Experts of a small language model: a softmax router.
Below are experts of layer 3 (counted from 0) of a mixture-of-experts language model. Rows are named router (the router's row for the expert), down (a neuron's output weights, with its number) and show model dimensions 0-159. Each number is 500 + 25 x the weight over its row's rms, rounded and kept within 0 to 999. Numbers have three digits each.
After each expert's rows: a language model's description of what the expert responds to. This comes from a sample of Wikipedia text that the model never trained on.

# expert 28
router:503519525470501476500576495491460471513508523459507469513497481507533498546509550436502503471503492470533493497490520507496515499458501531513476483475551490503508476489523503483463503508509517525504511502514480497457506496474474486520505500481493471488486452443542472478514471475536523512480492512512526512470498539527518514435482503498549471463505514486489482487528544489500509450470459527520479468468486543508510493546489526500539474493466526553544497508495506486505510515512490
down1:472448495513484483443491580463486467508464501548524495486493507443490527498481505497486495503494472502521463474480514480457529464463518521490494471498481438533488529512500500468519491514447512474472484471504521465518521529505475453486501499492529511495492498498559481470496498465477495458502458489500521495467480524485510525499538468479511504525536493506497515527516492460501444491493501501411478488519486500526487472467518517505519479496491479510500531500483503487486529498514484
down2:479512486495477495571471518466485534521515464508493497523499526467477507530499491462529491480495514496500463507537483519511496476467515451505541473454485475522475549488542509510511521481464487481534529462533523481465525514493545516481496515474464510501499484513488480554472506512491486472510439488532445499471509476468465484498508490493520540478537519461503489476496516470508506513517468527462527534511557488492471511487490518507474480487493531516527551497468516498455492487530495
down3:497519471537483515494474440507502483505472510484448504492481494493532539514483470470473481528495516503505532513498468548536503522533492507487486560494451506496538499465481476476501499510497547534508507522450474520485470500469489494510485543505487460487473492471451488452510524527511477499536537493479538459501509512468461477507499509499521498491494538492512499528510463506513477486533464533520541478486509497470517487488539508520490518510512504515501452478528465487507461478554436
down4:491482494505493538497491529485496509498482457529467471476450454499451505509484514550502496498529537511495492506507489511485508481458470512517496522466433478505494492500492540506479479470519493507524482482496511489466566532513486486463485530491509454519483504493493472492508520478474457447522497546509496513490485536460488502504467437489526495510516495496483484468522498491489536476483505485493488492485507523483521512473498520523498510492533514508425465492541441496532550478526439
down5:509516483544532453459463467469471476521464505500515500465499464494512542497517546511465501495478525492520528531463499505533498514507501545455449522495566488507510505508492493547525475512448502504507544517498509473495495472471462516508501523487501536470518510525477524502489515517487497479497480506509523542485520522469482477504477538515442546505541511499505512519496505491498540538463456494487502533539538470466480497459503508537423498478504506487498511492502483500517506526484498
down6:483484504525526499556512521529473494535490499462468497515481514488510510506511503473469468497447500518505519487504495515460489573485545500492503429517458501489497487522545478511466510515517499484510512469494475479514445483443528522454490482533508519458515487528497494493498544476512473469518450516501556479501488555506479456516460477509491496510487471484497553510479530513510494509478513494543503531532463518494499508553527492483541500525504502516515502513506472503513527539502490
down7:471511533511487481526504463508477482494520507486549458453502495494501472516471513487512504479503498504502504462519504484480481462484502501488493519520504456525508485456513506508484517469515504477587512510527501454541527512506528498533479477502501491511495524458488493474487510453504574449468505466523475490507478539524469488504459494507522481496501499541491514504495465492507509537504500501508474495544545500514526478546497511500521541447488440544520526485503540509517451472501467
down8:486496508517536456485500519522504509523482498514500539554503449513504532459490473568474514468525505481529466520476484521488514545517478491572486465497509492525490462530498494476495486515480533477522532508512463502475478502488532497491473552541499473493491519504464524530531509540524482515500522514512465515507489511468524488569453513501511490482468491479479498499541507510481541481449534508470487490480511514482501511494454489542516501512494501506517484517424515474523492496528512
down9:469483511537545493508528550512549515457445494518505504503470485520535500489490511453472481509500476495502508467462526472476508518465477519452512520482537514510490532495494513547473489504528478498529476511554489546524520551495489455497505504509495506490525459479523506497504462515509534493492508479501498526484508460460477480535483482499463499495474492501503463494467452485479531489508518496502505473519527488500532502540481490538489404513472518496542492492515533539509488512524483
down10:477459503492480481483511517478501469512511509487487502527512468522476514535521557462476503506519542459464486498491494528481511467491461514458513477494463495465498490468552483511484520469506480465530500529557497479518523474498508496518515497504522520434532479520506443532524499516509486496475521468500488474501467511484464513501504472481514530506486516434495489475474489495532499510526498515543477507536516528488478480499507480444487421466516455465509521512483521495513494549520485
down11:502527520514495513499546547534485488515523470480496490492550522512584526550508484490492509481495531501437539516528491449494507479490516504524497491499515512507507492538475495502507487505534483467476493479530543476488520483510486489488484478470525483527489516541463439510516451484518489500474473539458507524505498491539498534529521509491517539484545488491509508463481513522480500535498520520511451506514549503524470519476533488447476545463501504452506478507481491475483499488487491
down12:500510483506521456517517555537499458467510478463487516500504485486511493478520510479558490524483509499538448531537497475450478502531485526496548500439465492527516518502542490485543524449528520483480502536485470514464471501519509505514523531512488474529511520522467532494515471501509523501471501471498485539533457466448492444513515517545490494494508510480511491488521491499502465432471522493531466490470489460479499514512489517466504466508486517541498491476482480521501499502485494
down13:496524508483447530508449486501480524490506464517524485523490517506466566520544551490489500537504477509457527455508498471528520463502492484475480498482513488535501477451513476508498457506518497542465501492527517502525515520523452479521515488519514482476535503469493539482516454443465492518522536518480501524508493479507514481460473474512491530489523495476493491486500483572494492420485543486524490527506499497496525523480503493469499477492497488469533465497514500475501500462464499
Digits in numbers

# expert 27
router:527504485563522475505501507491486496524500482511445484524489506546482509498506497507534507521472466548496496501506491505478472476466510484487513478483539473490494505479488426446493486496488509510551492501481521477470489464480520490466541510530464516482509495494527480524481539433487511479508495486533452509475469544534491497524538499465529465537496509532485523499517491464515443499529497452510514478486482499478477483518459487491540505525476509516491488564456509513499469515500523
down9:505486530483481526510515489520478514485491491458527465478505534455524422479456488503519543498525521537475481456516526525489477489529507479504506466487485533504500456468513514523481527496513482576512469496518539530491532499517482484504509496495500457474526519498526502462464461477482505507478519492525492477481485499496507472465501491498539454492533491486442502548488525489546456491524515473494537482486515506529555535514471506498498487527479456467475486497503484513526465490520501
down10:498503505489547518470546545483463458542513503493474476537514506477497522525446491506495501541495467488517468510470490448467482516489498490534510506521475531440541478533548474512501531430479509463494475442487501514497500477490464469523518480496462488481492475505525461483463503513538503500524477492481530485515502491482519486540500506463458496494487520506496494535510496479491491510495513493557494514493485483479514502487541493521475515512444524498507503488496424505477493534495477
down11:533480487511510507472507515576496504492482454492515514521500506517506516501550489480553501513502498537491443469514471517507528541521496528524525473476528520530497484482526493518506492488527466491556486500498471484460496449484483506474486505481491512494494488471485480493484516506440461529518478507466522463487507488580555497517472472486506469441522485536502525489471464531539528543517476466535524494489530490493527511466500533502500502496511495505484513488517492453471499486507477
down12:521506522516523518516501499491505499500539510501486497479505501534545488485523501512498521453486495520512467468492485489516520525525467471497519461482458480502561480540514545512470492521494464528473476523481510500489531457495515471464474494424500487501492490476473473455555506519483450484498520531457514532544511510500469515489538525475574517540449504506541467497510488509541452490472517467507542504523514512507475471501495522536467498491509493499487526505479498492480505485510532
down13:520507525484549504519500495533486500490492452514513494501514492523555570480495508520516515512486516506480518522522493465491486477496506491447437509485535500469546503509529537503485474531519493501449473500480478523497517542510484503537499501546475541532498502509492468472507527531526456482510566506478518493471444485522497519519472471521460502493471501470530501526491480508507473494471514504505545474484512503524555494495517473527537504457485468462447495479483536501488507525513506
down14:522493502513494549453465520527512484498502494463518480499478537507554470493473487480478453489534446499489504497447516474455508499484491461450483545520456471534476501491504525489506512491485484526552524521483554533490541494512519468471506510499516498445515478506481511500473514451502513511486452520491538499495522506483497554542511487470488507491492526492494509545502527522466505509482548480461504498501524463499487498508485482504479514498462502543442503531522457491506509512492494
down15:493504509520509517492509528492521481484499496522504486487493525505508536488470488516492446537543510489465499488503543508453488519505512514560499519509511497478525493495508531523467483521491531491468491514477488492517436530552462533457497464496527503492513482522512504474503465512473503426465523489497470510513499478481478539487536448493507521462481488549493489520488480542484481514491551493498487532471478499519508442485509482501470489496517468514458518469495491571462444520492499
down16:497483483481546499509519512536501535510527441522510531496527478491486507503510460509532523485534516470509566496505510507504541494522536513508534517525531468505503482537492487501538494502507507537527509486500533473543519543466498501542516519530500536504490473546474500495478475513534487466472499479521528478482473491485458491471527536504476521483476511513476453568480476499475525504516496495486478470488524475486478524504536461447505493457524465550485480489456501452512481483509490
down17:518494491520508457500530521534533509515540470451454511502512539492503492460514489528490473484489502527511521465525477489512476521505514522514522525451486509476418516440513510452477526459500553496534493476493527497510501483474519523519541504502521543512472497515536471503528512520507482474479524527509516494478435468496474474502541523453518519483485502488513535497506486516495530473473480515501519471495480509454517513516498550465510473529505450532495483511501497506463486495524526
down18:488534498522469463514489554500516458476520548510491491494489496549501501540486450499507457509520496475499513469522481494497490484507448510509497526480483523505460519488452487509512482490566495469454521452541526503445469520462517529490466488493492452496521490476476491512521461508487522514544505540498511517521480499549508508531503482482513518510485506518524487476487518527443510490483505483498498481457535576539506526477497534490506484471490495488470486521528497476502522475476473
down19:512561509441467537491490480504488516514512520501503499509497474476507503508535523489542529507483513530495502529482553521506495512500492460451485516493521496497496465516575507502508529511494501496517481500526501514462558476482525570476495541486463509460497465484503510498508535456516475486487458527489477515509544484473524489515467511494508478513468498527465494490498537475467469503540504461469457509435492498486504538486483502473503523472528543506466520510472507457495523492485495
down20:520485485500497487482507506484482451507558501502512547487521473515515492451510543521521477463493480511528477512494441488508466544545525501467539497549497517560505501509476497489478507505521487510469523499498517522515472510498527468464507468488502518528535515514500529489511545530514509524516491509527519497463488439477554515484482473519520560492495509495467455470526481482506507467481526498484472495514521473493489504532500480500530475521521486525467485550460536506505439491480533
down21:524542487488526522506530499500524498487517472545514498501528546518526511455494495510481471502518525496528535515450521436510511506504499533473525466465476532527437526504496506512507499551486497478507444536505526510499496494507526494499530514486522513524523517520499492526492509465540506490526528501505484489493462509502522515521480535517495531487495504530474474475512472468520498530525505494485519446519524548497484534459472510501500497458520546467518508434518446483518473541510550
Years and table symbols

# expert 15
router:527480516492493468520506437537476511487516537500504518520499487500538496470502495520482507485517485487508491489480486491488525469504479492495473465527470477504476509543472543532474512493516475500506528511519498490507537488527505502492489523506526519490482510520510532539474498451512483474495455526450522524515487499488516553445443505442448471488505522528492467530469538493536473505499521505503507534543562504512475517527485485506467444473489460510530523482540551501477486519528485
down1:497502483498499492499527526519464487512476503495485486530443464446459492488485495494492505542508471522568494488549457470481515506519479478511492510487504545490463509455495522527504506454467526474532462513503493539493516476491502453496472475529494507474513516474510533507508475491491507514513474459512480526522440509494513502524487502437492490541468472499462486540516473527502483459466507535539520454474511508516492499492493539512460490491520484509525486501555531507469510538524525
down2:490473483512494484483509502497512474557539492485490573521494504486488516485549552430505499472509488501492494451497504497536519499475501503494531466493442495522502475529494529525489472520444483499531501521516520496465512500510507482471470486483487529498520503505488478491508441510513534508493490492529494523518500482478455494528536470535501484506508483491489479489457511517475511424455477473455489488479495485552499499552504500542507500478519466461501457505501502543479499525477532
down3:506486483515464522549528522470486517492481511497546498487503471502500526492522529475493502455480519499530498488500477484486459494509511522449462493505500499516475490494494485495537509560508546470525504477546520470523472513553502481516470506466492481491532508475484469533522486457476506553506491515477499502496530474509463492526526498490530527503476506513508508466491506459453501521565488518534492502476509552466490548530426518461508520513505496532496445501531488530508502463481510
down4:528573517517514517512497523483506512499474518495480498508534520481506482509470476495496490463507493497483523484474517545466516451474523570498503481466514517526485502512497498498496489510544491510507533478507500500549506492455504529482509493512524538515467438525571526496517462524448546459458519499487524485504533516535537471496474520490517495509492501461494449493512553512511495508508517458464496531474491504503468529520460503443528490496503495496522495480475537467516511505518516
down5:481512502478492516484512520494496531485535436482478490459483540486480513522558518473487533518503501540462501558502490501465518466505507484466530562478476498505542494514465491476495519491503495484509482480452534524463500490506476490506518506493503468500483478509502496526532535466484497548476512475521536490476522520519556557515520510496551473518466485484510557478501506556482537460471473473525503501462537468508487508529482529483523545503493509495483481479479492511509493500518476
down6:513494463487506495491513498460464527530568470495459509512493512512552520502530515463475495455499528474497515489500559455484502531524499532489513461524488463488501464499443443526488506454471500512483502521528499473517512502498518520497513497482525450507485513481505467503517480456514495452511536508494483539492476509482503482501463471512523502485455513483524457547533438486482501499491508539494507489473470472455507495507512477451497503478559484496511514470509524504484474482508508
down7:519506506457485532513496487467517509454542465512506524514517514565498449525466484494490435487494512464538494478488498545480472525468502506520477517495495501464484473475487489472510522507486504497474522577498500494454495495530495484474468483515509482518466496527506479509477496502511487449467500499515506471571464529453477481494536473478508483517484457511546497523495487519487514472511470528493516523439472530505467459516500512495469505454483507519504505474513545519506488501498508
down8:513511457463514533479555495532493439496498476514486514493503455487471511505532485455503535488505463518500528496458471509545505489505536495489509526486459457485483526477515501438489497526485479506484470485479526467480552518513496496518544517490528464490464486501504486582477509482474510502484530494447486478504479515522495486542491487518477487509483505486483491499502525537474495532478514499506474577517490505510474500529532515506499473553508527477506466500509467531529501467494525
down9:508491523476463531486469483504505472505479469482466541518536486496502481500468497462481492498507500540510506489534462517484494488496500527474492482514505516499508535559528494476437545485565536533490489504500497489511487466463523504554504500480529517479502492513509497465504455529517446517465490468498503513442481474498497488519481449495528491472511520507508489471456472474526514506512514522482473476456484527509488444505506562529470531489486477496491533469515493503525480469552486
down10:510487526455468497502524531518473474526486470475531528486444477529536492521459530460509492484502509543507536460505479508474452522503520466535488500498483468474518464516521487474484534479535475505501482523491517478485458530522487490500513520500545476480523499449471491500486525513507518518487490528479539531515467527485475468524512488488529490484494474505476492498458530539481455502474544503510456524545514476516534508545483479485451544533480455495538519506496500486484503492465515
down11:480524444494511482515540433505484505500518492505522492520516487452466486498495555504528451495476467464539517461514521508496523496486476521483519523496481496453501479459519454495503483462498483489539533505487489538491461500528506496502523451493490524515483527514475484526526514513483492518554481499479503493525531478517504507526471452479528486542463520510474476524457482498510478529515497487541482487496482482486491515459529487532484462470488448554466510544518492486517493485543495
down12:499466457485532464518519525481474459522521487454512515506494510506498516521491517517489529457468510518528493491492457487497537515520451483491533510502466473532520499556506526472522486510466513504484483495489551479531469481491520466484475482519514439456497498505524508492487451527477537490482476480497568529476496484482503501498468500530512494487518496501447531527494510511518519481524492471459491517428464491514527482502544472547450491475482524510501511533485470493492486517513532
down13:524539494522487501493460486492486469467527459467488541536492496503511535476535513455531506468508494532501539557483528489484486522461479517527516520456457547496542468515533468495487485489481506535478482531511468463478494518493510516520507514503514528519490491498468527508550511499504471477557486519486474496509494505505469450461479516518471504515486529498509530500515485492545509513481532542518500517500461537495473565488488495519486497483496498508490445462466506542506479517549489
Consonant-letter pieces

# expert 7
router:527525494507516506538523485466519495472485511459537518512493516524516458519530507454580528491458503514487476442512498535531473521477513523502441491500527462506531516483504536516522504490501486516566503483493480507519512540511515477472481538454525491520513516510495464483514477509503495516462534517456509484497443482475521462474508503516528445502522465507465468510490504478460513459539534497460496527488503495520482513518489506485466472540507485504507512515498486521513474508539504
down0:555525493548526532474525507525492473486482491465453513471499522469502543504488462509493511514545525482468458523492522542462483548456542473477513469499512516527525497515477494509478499514506522498490461508511510540468534479490480476513498499485523496505493479487528495532441477509502512531545482502508506508490521541534445503484526498519458488480498504494509480487466550496486477493488493505532485491509455453514523510481484492449486507510474489520484485473458448469527484513529554
down1:477507519452517556473500510518540484499530468535501488511496504456454533532492482494476541485477490531527467491487464501520517528435522514549520535484482455503531531457459517493501535497460557495514521532494484494488502536499514495510482508525486504518474491514479487534479505470521505473508538480506483459482524519480527514466530499532497503509523539516498492521510518547508520503495473475503510515501438491466522470528481500482528528514478453470517508553494541488499502479507464
down2:481515503504506508497486486502505490467590518508520463520496487487535539484453506494500460556491508480504452482473477482494541491499498513533504546500518535486465502516532528489487490479515535526504488522492501540494517482490480511548456482520484471519514492504534483462482508484504496462476520484490472458472488492454426513474479552544498504516457516509546486490506544506483517484472497439523488503499555536494491522494530461515493469508516518494479503487463507487508491508519501
down3:527523478440477485509525525487431470502464502483513483526462516480479464501466507505503460493479482493489492454521505492493511451478477490485491516487541463532467525497519522483503505449542474521487505497507501486506499480510518517520522501516504547491496529494507514528505491496473474539529467483498479500489501495553464466482472489501562447476463489534509469498503503502530486482532460481517528488545568527459501503519536518516495508495534543475474489509526502494511479536530542
down4:539483484491448476529524479470512456471508495524505487446465478493492531504531480549475545528487502550518499514490500460510468529473496487492461507497532506508498468492517454526517452500506521515571487586540508532476457529465489508512502488463461473501472545512484503499516521480528488467539503522520558482497506463518512493517516511502470486512486499485497495509507508506536501495494471526486488506541493499524507514530509483524515511510476486459536497481509480485454496502471478
down5:470510556454466503519491494489511504482490449509475493487499465507481510491444539512488517486458528544537484469476523502531474455509479465462488529507490495520506476482499477531439491492503517504464532517494446513519509537544525504492445498484507471487496492472475519481468537500506532492474509466506473466491491487470494501454490470493532533519541501526482532499507505532499447505484529477490492484504466529502501460479492518478476488501525518459466535514508524539452515495482467
down6:562531507488452472489501520479479505486530518492475514484508453535435449492514471553544548495499514453503492524464503460489529494537465476506460468488473475493511496493515482537484537496484502523504502499464518532502560503513495498492507535536459534510506499513510494518510480500513531491521486454487513559548509454507503490514516520499504515478478518505483498517456496540501533519535534511508500533462458498530510516500520527535503443501490507541494500509487524487480496488494503
down7:504537505496464501526516478496500483501507481509505487568473506491518529503476572523501547543479522488470449501505475512481480518463550490555499444517467515464477533468534522491502541463488478492485509511480437490504485539474515483464495550470465499506463513492507486485484538457493504519476500514504505494502513516468469484502535454501502519524501510451487501486516493509496511516468486555481493481547541530487445493469511505505478526487483499527497501496484498523488506500510536
down8:524509530524480519496485508532490505537454458451501497514503521553508489495461486455515500522493484497511490465533494524503499462543522504510531515435502499500504476523490548491509503521482502522505483511476494498513502536463506513505525536493505542539495483469522514481438477536549510534495475481475480496507486537497507478493491488503535519483504546443456507468535540503472507507482521517527510527486476498481512532495476521468485481509486487516461489480493506446481513499574556
down9:527495466465508490495483499501511509466505506530545503487516473493500496467518474465539459482517457508492508479496504456469487517459522472521514517483514537478478522508551510477500503491520509512499464517500535473467495503488485498497519499526474454426502555475513530492518472499486547477499516531511496516491498493508538486547509512499522508501522480474531561500505507526534519503535504510520503499442458526477481521549445489475521474483527497492496549483510509555524475526499558
down10:508505489518511491546510482500511520514494517483509501533469500519481480496457475497529508490474521517507402474486541510465509516471529490496504520485481516501557511489481457516528467474538545520481504524513468478476486437499472466552480477489492485507517506534464500495524528513500503505490555458470529481479541478511516502512463537530516520483484478494488460490481478502496519515526507484556487490527511504475547500495496515530490509517518513484453493544531518465533491460476471
down11:509506524523489528511510534480544467546506513492508478510511525499492499480459537530533519494503490502492475479473496549512491454488489494507481503472512505505542462503493485505476512551507547483477487481495483573527483447515465475456533545540491548549468523489481527495481465493527485473542485523511503501514537493508518515473510503513538486528469508508451529485530474500476531505482551452505497492542460463524506501519533490477490508448476522518510541496505487506494505501516503
down12:485534510519510474481484471487470481480473494516532454498460544488516478481501511498517490444487508508519478513447531491507496500546454536525505482474530450484473471532522501505509489528487508495485460528534508513500474479501426487534512495488466520510517440498487487494487552479491457531531493469482531467510489502514519494482475525501497481497505501505514439506522548487566499523555474451497516518477499516482519454483495509482515494524490507513542502479478528516513502538487511
Acronym capital letters

# expert 20
router:457506474475498528471511506490490500546482513541453557520452500516521518518524514499508527542444499477539531546490497482499484478518501496498526521462496464520498513513468487488478478530490519512507488519494512523494535515534502511501514530500489440470545522487490496470495495478497465560461487495505534503469499518488479517482525517490514525536529492489484515473463540488500487494495506523557492481501465506508504508539467459493547452472487478488445497528472522462474550503528489
down3:485519463542499500495513504474471484489493483486530538441483478473516479490495501483440482481474483479470486539499505509480470500473492484486442498513516528537506514467511552524495497527489502474477452515490430523547453506501513486509527494484479535446501475484535452467542500484507454515515495493532494492512505488495449461491510542473494504516508457496471495494500503526485486475497493506480477519525522496559500515458517497504510512529517512506510483537485446536494536504523459
down4:491474505474511497564512500500484502476511471461518473523516505462489521494500484548513500469491513498526530458495526495505490532505473486492455516500486497532504489474499531482525495513552475534446490496477541451549486539495497501467496470545496510466528515486472532526468467532452513528531509455502492490543451502517483518512489523520477487475490468519530509526442485527568522498549466510503486497482481515478472504492503492490516452490481488523530477527493496486472526513512468
down5:486485510488500466551515496507495522504464551463471463502491476456542504502464510490492476532501513490525496520547514490524523519504499522511506482536481526513509477508520527579504497476547492490530528529491506470494518491480482507465502511469492498539547526493520450512469491533541523525533506490517485504471553474499475503554435510490482518508506513503510504462504469465486530466525457500507502480472547513493469518496495563472522535497507487523493518499498525466514509483460483
down6:509517519499489474497486498507474487489485481470506520496488501528472453473489469503472511465511468433492475534489503472501484519494484552517480480516490502510518516497475514545477485456493485497467539516476492482466488470520492504474526495493473533531516517488507466550550508473527474506479493471536514477462459480476476491490498510538484536437482505493506486515537533487460526500535531548533490444469491533492525502507562517486507490463483491528493476481469495509532530549537494
down7:507533489496487461496509477457474473458534466499464479476470466500492527469490540508500473498439503497484474479495488475499579518463453486500545482517479494462487469491451506506501513491539504467472505494528521470517485460505517474487539520483511507466476507510459503514478532530471512496510519469518480483457474532526521504522528519507499523479485512504516490454502513482529492515480484515489468503508494491479485502479507492524511465482503493506491511522546564488449503487495585
down8:493523497491432532508534480542516516560487432512512495496508524489500464498488478513471544456530489512505488543502487492495500460505540538444461491488448454503527518482536508504515475534505511509457463513475501460515505528532509485466523528462516518514478488464509528516495542483515460499510496464511448488531502473469475490484503489516499522467486489484524509490505526518488500496480529512430491497495457479459533476507473505512519509500485465540523497489487484487485496501523493
down9:499464502548493461503468517509482507514482464488511503491512514557546463517537488487501507501484505501455482488513489445498418503485540452507481465454492513494463488483462472500523537521527495479503507529504532475526534521544517540479543504484480473501512476460522500502485531458491502518434487516509485509499487486479430505487512514485526504480551469521504520476522524512500495472511523482484535518475504499508478471492494504463458489517498509488439507505492501477497512532528503
down10:521513501523507561510499487489452506544472517515509491491530557466512490502487469483509505530504502485502489478482503505511491517457498538543497495512472513493499484497507521506503466433504489506529529497488502509489496543534571507511460473507495501497535436512516470502450499529493530514473514492437498505473517471467488513487478525485529538451473519531484494493423491537502518539532486531545512533512519474482521523510536487503507520511529503487487495518468529456501481478498495
down11:537494499477519506482514505519462508461528508495497452496486517513478482492508496528476517467495528508507503490489496464494495467457512485544506507506465545518527524459543514483517521460490491519496506503503471484492516525509529475502430459496497500504493519513479537519525497473413531475536502552472465499509509479520505470475526533530513450508452543509514522518518490550507510498448502520486471491533469494509489454476491473480523554533541492534495525495520525504484486517503482
down12:495516481534475482511514513480481481493466532504465524484495507496498514496518476477464446500493493536497491498473469524499490552447530541463519467456504521491494474468525438514527486526559478527514480466486557449493482487547501496498463521533499503461495552565501530515536538467468540499496521521493507482522515485525490474538504497486521489540505526507537493508516504480507517498483542505506507514535522493502500499513518524492477484483493507479516490431498489479502527480515464
down13:474489485532516512520490525495528485519474499497547491511500490523480506507535482475527533510547487513530481508484479540531482471494515532495455508517508501477480500509496565531495508513469494474466480499481528516516524530519518501461508467471526448503488512458521485478515505507488521505462488525486506483506513528506528533454530487506518486473546512509487512556450570524519492524440507447519523520506508516467513488553457530485477484464479503477502503534492526538457501470482478
down14:480548523517511492516577506513515524504520503502499484508505493507458469497546514509477483465533487476460492486535478529503509498494496479481544470512477517512447456523517526481467497500477530540504504498445443525508528486486537483499498481454505470507568519547513432494504497508497505491446523490496490499509509522501481535492477489481503513522448480482480495488498517463549508504499511498538483500503516521481517523474534511495533481493528508484518525473485421530488501499506496
down15:562516517523494510484497541528521466513484454521497482530489467488497493478474541504486495501517498508510519493511438488505467462528498502509526495506579492529501484520466453502469512496537499516509511522508514502491528505506462489507493487518472509449481508485523506449503512450524467512490493522472504491465515534506502529451516544496520488483527473484514572516511512494470489502489463487535498476527494531471482529485496516478518513492462493534549461472516500485499509577543498
Months in dates

# expert 31
router:470510484479528538529489487497471512531497481503458465556464465492503505467474520485513521500458504505551492534472537491539521523522474501486509499492474475510525497500510518485517518497536501478528509507498477497501502532514497449528501479463477526457488514530501512482502519496462511496513473474549550520538464483461542514495487524499464540483473464498540487551470558525442514462517480510468508480488479471471503506499500503452522516534465533500497514507512495468471542515495487
down13:509507467527488510485476541504523445505500513498520458517501477528500552498472474496535538528512462515527509509492517516510482495473515499490492502459503474515468523514497513498448486523510478473486460530450462495541494513489458482506528488549445516510560491549500477474466509516511517529471505509506506499515492508521484476489460495496524490547489469467513494512525510518497460501520474443508498553497492482487481541449482536503485462524489481519473484516525496465484436496484531
down14:445514514516462500477474464482542493524510448504535477517470502539531501473493502486514519526488513545479498446520467533499460474489503484499484488529509533511512522505484466506464491437472445515494531508495453502528510493505490464505520518483528532570503501493490482528479458515529551504508487506474455478474502491484501528474525474481535499509453497488504506482490533505513498521516461501489445531469485467529505484510498504523495514522507483456536507478510496474518465468476540
down15:506473496521496502468451538493521475486482531493499512488518475461502540498547476493462477493478551497513533478467465494529476529492475494472517524454535510533478473444517543478514495494502506503471541490520513517489495534553524551492469457492526468479512482486498494472499506486502479502472496491490540536496468500516459476537537500509514514459516462514469518518483498516499492500517467525489503473523480540469565518487507444532522525446525502532527502507479479474494488511482481
down16:505496491477477528511498520501497485470514470520533492510520518463561498458457504499544507470475556538500532452498531509528533467455476513494512536506491498486484511528467504491512529490521482487511517520507494565511498482533496514502458533534510484468493458501476530521529506521491552480502514464512516485504492525452512497533509480504532486468458518458513481491495518535487473460446538484522479509513455507547532502512522468506525496463504506506506498461503513519501534456496539
down17:518508537518490464537522486516477502480471510485476489482556528518493483529511477535530521539548497535520505534495492501501510487518536502514493514499508495540519526491461504548514480506437511523471526477474457468458492471493516542475535508506492494508477458513504507449511479509561489523470546490456470517482489458526491496495458477490523495511543513460492517504527503506498473544465495501538486501479494507520499517578471487478498505487473509495549497494462460490487507528509493
down18:538526535497464494525498493506480503516491494522485479521507497476481480511496504479478504538519462464491464509506528528533476519440481553448533512519530529497502480503514455463481501527543509496474490524492505481493474503509508527495455539506508475510498482453480480445482495512539464477489499479502503521456531431463497483546521465493514479514477522506473473466442526531482532461523473472491503506479494490482461526517518474503470461503527489533472490488480511539533490485481487
down19:534519514541500500513502455494503540496516500513512553471493551491535503489472500573539558544459474484511512543503504498519508512500490483519529479530466506444515496490552525547557484490521527500486507476510495516517502519497500526517511468469466508522500450512523470537464510461524496492490553455481469513484479540473502497492520472509537543496526451524505491472503516516494533487487477485492497473489486500536481503503527496477527508444504510517511497521490504503481517472493472
down20:501504457482556538498484488519499499461508504491502519489512496493475487503503506500521469531494486476493479520503499437491449526499503504491516463521564499498514442471536475471526538452446513484526533528525527500517491456507485479529454550510508479496509503520542500486509497452504558493526491479528508512529486506525467486509547464481511520488459553501514520522501509494477496509472501499485474481445532497465447491497474481525505485487527502482514488479498512486485517443527483
down21:499464475511488504462563502505473458539507502508535449514508513519511510525521522489447462487482468488455512503457500459523484462519498509516500541503526489498501460495512505542503462528498477488510483494544484529515519530530484541498505502465494514491523531473474529458487533506496511476483474517515459491535495517480570505501448455516452481520481510535513538473445518488500494444480467537503484506495504487531528480500502521513529508479492467516496470525491515498477529499481499
down22:521511471484473480493476502511466489493467456530496499511469502476533508529473488548456496503479483503541475503507511514523463539534501568519478515521501470508490502502490482504503501459506478512507498451459463544510484497517487487509512467470494533472499551528537487474455526467504507554531496542500462483481472455467492503508544521493447477498506537476474506498534521520471475487532524497482544509496482538481495491526498528534545478476484480492485447495477507498496509526464511
down23:469479550481516494482512472495495489492524510507543475481471473488507489474520469518492505536490456486499474522504472475520460502518487482466529530492518511528488502528504515500519473538533487517451487513494518490506487489407510504499491511532496456501464556577508490464514492528505464505524511560499503514468534500471479510501510477476517473511523499508484479509487522508459472486470534509499525485478546495479456468502450477491521470478509507511460542532510489526490480541516529
down24:507535516470525520492532464523534538463518489503475508527502534552530516522460516482496476483478504507505505495506507464512500541505524509516541492521508522545496461515496511504486477521474466476503444434544529508540497472495495495515525487517527452516520468461502453510471507465491491475491478489487503483509484487479486444481503500565503509538523466480521523499506479501555482504471474495517490523556480454521468503470453539470501494519500509520470490494491485501507490540464493
down25:536498512560499466506466490475480468497479496473536514472477510496480509480458496497483488498536484535511451483492492508474488476531536488521446485508533534518504527494488457461425486494513518566517449469480497478458482530461530567452546492475507488491487510531526502504481549493545476500530466500467510521480493506490524511478490463491507487505511511511470523482475491499511471485526482510530482547519543513517526508506488489524479463529508507498498490481514510493489497512515521
Prepositions